Below are experts of layer 4 (counted from 0) of a mixture-of-experts language model. Rows are named down (a neuron's output weights, with its number) and show model dimensions 0-223. Each number is 200 + 40 x the weight over its row's rms, rounded and kept within 0 to 999.
Before each expert's rows: a language model's description of what the expert responds to. This comes from a sample of Wikipedia text that the model never trained on.

# expert 9
It responds to: Past participles and verbs after was, were or is, plus the preposition after them, such as established, launched, performed, made.
down0,204,116,237,151,217,140,193,174,193,235,182,216,140,239,174,162,256,195,202,199,134,159,346,216,221,168,266,231,162,181,222,190,184,223,187,165,227,139,149,204,216,183,271,202,181,163,217,250,252,182,179,259,203,125,211,201,170,154,175,228,260,133,224,165,156,205,184,150,209,222,217,218,156,195,176,242,214,178,224,135,202,221,218,280,211,202,141,201,228,254,229,149,201,243,235,188,223,188,202,285,190,224,265,147,200,230,152,249,176,286,209,232,222,203,215,255,206,210,253,186,213,195,252,242,269,180,221,154,197,239,269,306,162,176,124,204,261,161,190,151,181,213,160,210,275,200,220,237,155,181,173,204,163,196,185,205,151,198,220,212,140,146,261,211,202,178,177,115,224,180,95,189,193,143,198,205,262,260,214,258,120,207,178,222,188,118,155,165,146,180,204,196,180,195,173,228,226,218,194,239,266,156,223,147,150,193,150,170,174,246,238,124,190,220,226,206,230,201,160,245,183,243,269,247

# expert 22
It responds to: Line breaks, table pipes, closing parentheses, colons, heading marks and digits in coordinates, plus degree and minute signs and infobox labels like Location.
down6,224,245,206,205,194,178,142,253,270,125,197,242,223,153,203,201,307,243,188,207,180,178,240,197,260,186,238,93,288,285,194,186,140,158,197,254,174,224,247,171,217,247,189,263,208,256,156,196,173,155,190,281,185,243,218,225,149,101,197,216,124,192,138,163,180,250,193,162,224,251,192,132,160,171,202,280,194,224,202,220,119,210,159,114,297,219,255,219,193,209,162,147,172,242,148,255,226,190,164,205,173,185,201,247,176,160,180,271,193,169,302,256,171,174,187,120,234,213,200,212,227,160,220,174,218,161,181,223,269,139,140,293,188,215,187,184,242,134,227,200,266,225,152,179,219,216,214,191,168,152,230,208,183,126,191,183,188,226,208,177,230,178,165,214,264,174,228,209,239,215,201,187,225,167,179,272,229,186,214,209,210,181,205,213,107,236,126,225,189,181,204,236,218,218,156,262,163,146,183,232,210,174,254,144,185,164,208,171,241,205,184,216,218,256,154,194,184,184,224,176,227,167,217,196

# expert 27
It responds to: Function words inside clauses, such as to, of, as, not, also, would, than, after and, that or a quantifier.
down0,133,244,180,171,119,167,201,211,243,206,128,147,198,211,174,226,154,146,174,198,230,247,219,157,144,227,181,184,184,199,224,217,201,181,207,153,175,210,225,224,240,232,166,193,245,247,150,261,199,185,165,180,224,184,158,245,188,109,126,249,173,191,193,200,237,258,213,235,167,234,247,166,177,168,191,182,164,214,123,194,272,138,292,279,219,171,246,172,237,196,155,201,165,218,183,207,179,206,218,204,202,264,219,159,201,246,208,205,233,281,251,178,124,117,177,266,167,219,105,231,216,190,196,183,185,247,204,152,215,199,180,235,160,167,227,272,176,263,213,173,183,262,162,154,259,171,220,223,240,155,198,228,145,227,187,162,203,165,228,232,171,217,226,154,203,133,107,219,235,139,275,194,230,187,177,301,195,224,269,230,193,233,191,230,156,120,51,226,214,189,242,162,253,186,191,175,245,215,251,256,198,243,240,218,180,152,174,144,285,233,225,204,201,190,193,182,210,258,154,222,192,173,188,237

# expert 25
It responds to: Function words in running prose, mostly articles, prepositions and possessives after a verb or preposition, e.g. the, a, his, into, several.
down0,164,182,215,143,163,251,203,150,75,246,253,179,329,210,159,184,235,264,202,262,200,203,176,172,172,319,161,210,212,152,216,194,211,139,171,241,203,229,185,212,206,229,252,188,240,175,206,220,206,194,166,156,214,146,210,224,247,203,208,212,194,193,200,163,226,319,280,190,296,189,159,222,206,168,202,176,234,234,183,240,238,232,187,181,160,198,217,249,212,142,136,223,215,135,134,226,171,225,194,156,197,158,187,207,183,157,193,178,189,161,153,188,212,141,239,205,112,151,211,169,207,168,282,197,198,185,162,277,250,231,185,209,203,186,192,203,291,165,296,169,249,209,151,169,200,197,206,275,245,177,207,293,159,153,202,204,135,210,203,187,228,162,204,201,202,177,216,179,290,146,142,219,168,180,189,174,260,326,221,177,169,229,169,178,188,257,223,195,163,220,215,213,236,161,193,206,225,198,236,177,196,167,173,107,170,191,178,172,228,210,267,152,212,146,209,232,153,221,166,220,168,263,209,170

# expert 30
It responds to: Pieces of non-English personal and place names, especially accented letters and Slavic or Romance endings like é, í, ić, ian.
down0,187,202,228,158,203,268,208,198,184,182,165,159,206,290,228,284,170,193,138,168,148,239,233,230,210,160,235,178,154,218,163,195,128,224,213,189,261,211,208,211,220,222,197,259,164,179,192,161,239,263,294,274,178,204,215,102,222,172,202,223,117,263,225,200,230,174,170,196,185,214,167,131,159,205,168,124,203,219,193,228,176,172,239,214,182,154,226,216,228,223,204,280,230,242,176,226,214,186,224,166,221,235,240,244,211,145,153,182,222,191,184,236,128,206,206,290,193,227,186,222,262,183,169,216,200,109,232,286,255,268,158,161,177,170,201,242,215,245,111,208,205,195,234,172,229,249,263,189,205,166,125,169,118,219,211,158,211,224,184,218,193,225,175,169,210,251,302,211,180,278,166,221,186,179,193,140,170,143,178,148,176,214,231,219,116,224,170,177,202,163,168,157,206,177,288,177,186,225,173,252,215,263,182,182,174,153,202,278,224,216,120,295,168,233,141,209,260,199,150,192,167,186,154,155

# expert 3
It responds to: Middle and final pieces of personal and place names, especially surnames and first names, such as Charl-ton, Ral-ph, Ferr-er, Richard.
down0,231,148,189,157,228,225,247,213,170,167,180,247,247,194,143,232,187,164,208,210,124,237,192,165,169,164,152,212,209,185,232,264,185,191,240,227,214,249,239,210,137,150,175,217,191,212,174,236,266,177,172,274,232,259,145,228,168,278,222,200,235,236,171,151,160,232,189,225,178,189,190,263,196,255,268,207,188,180,159,161,179,200,244,209,215,213,167,178,139,169,157,219,229,136,219,203,160,156,208,286,200,172,134,196,221,260,209,169,200,231,131,180,166,110,150,171,280,213,224,221,255,221,210,199,201,209,244,165,242,192,164,160,173,210,219,231,171,198,186,132,155,266,225,213,139,197,183,171,211,195,196,242,180,212,219,316,133,188,238,222,202,183,153,140,227,211,188,257,196,228,171,181,256,164,200,91,226,166,232,144,184,163,182,186,160,254,251,249,312,118,112,204,243,288,204,212,212,242,191,228,181,206,123,220,271,196,228,186,174,205,171,150,266,192,217,222,199,92,189,287,224,155,198,206

# expert 19
It responds to: Pipes and line breaks ending table rows, especially in election and sports tables, plus separator rows and sentence starters like The, However.
down0,200,207,233,151,217,182,220,242,171,222,174,142,199,147,206,212,221,198,194,224,259,193,188,183,197,189,171,199,220,292,235,162,176,217,233,229,154,156,210,281,134,151,154,112,249,205,217,181,172,175,186,158,151,197,202,237,209,176,204,218,199,189,134,229,174,152,210,178,197,165,199,213,254,162,244,110,234,249,246,186,201,229,134,199,128,183,177,204,231,126,242,233,193,198,268,181,251,255,187,200,193,251,202,155,199,236,204,207,139,109,199,163,202,192,294,230,245,221,232,204,224,248,238,169,228,163,139,102,204,247,245,187,221,243,240,190,240,198,278,251,159,154,174,200,177,233,219,288,234,107,210,332,177,170,221,138,165,133,184,196,237,146,169,250,190,216,193,197,187,212,173,200,221,176,255,125,258,196,234,195,209,265,100,224,198,232,169,185,230,196,184,166,190,207,184,163,231,171,221,173,257,193,159,231,181,201,170,269,288,188,110,298,138,240,159,189,206,238,166,166,204,203,174,226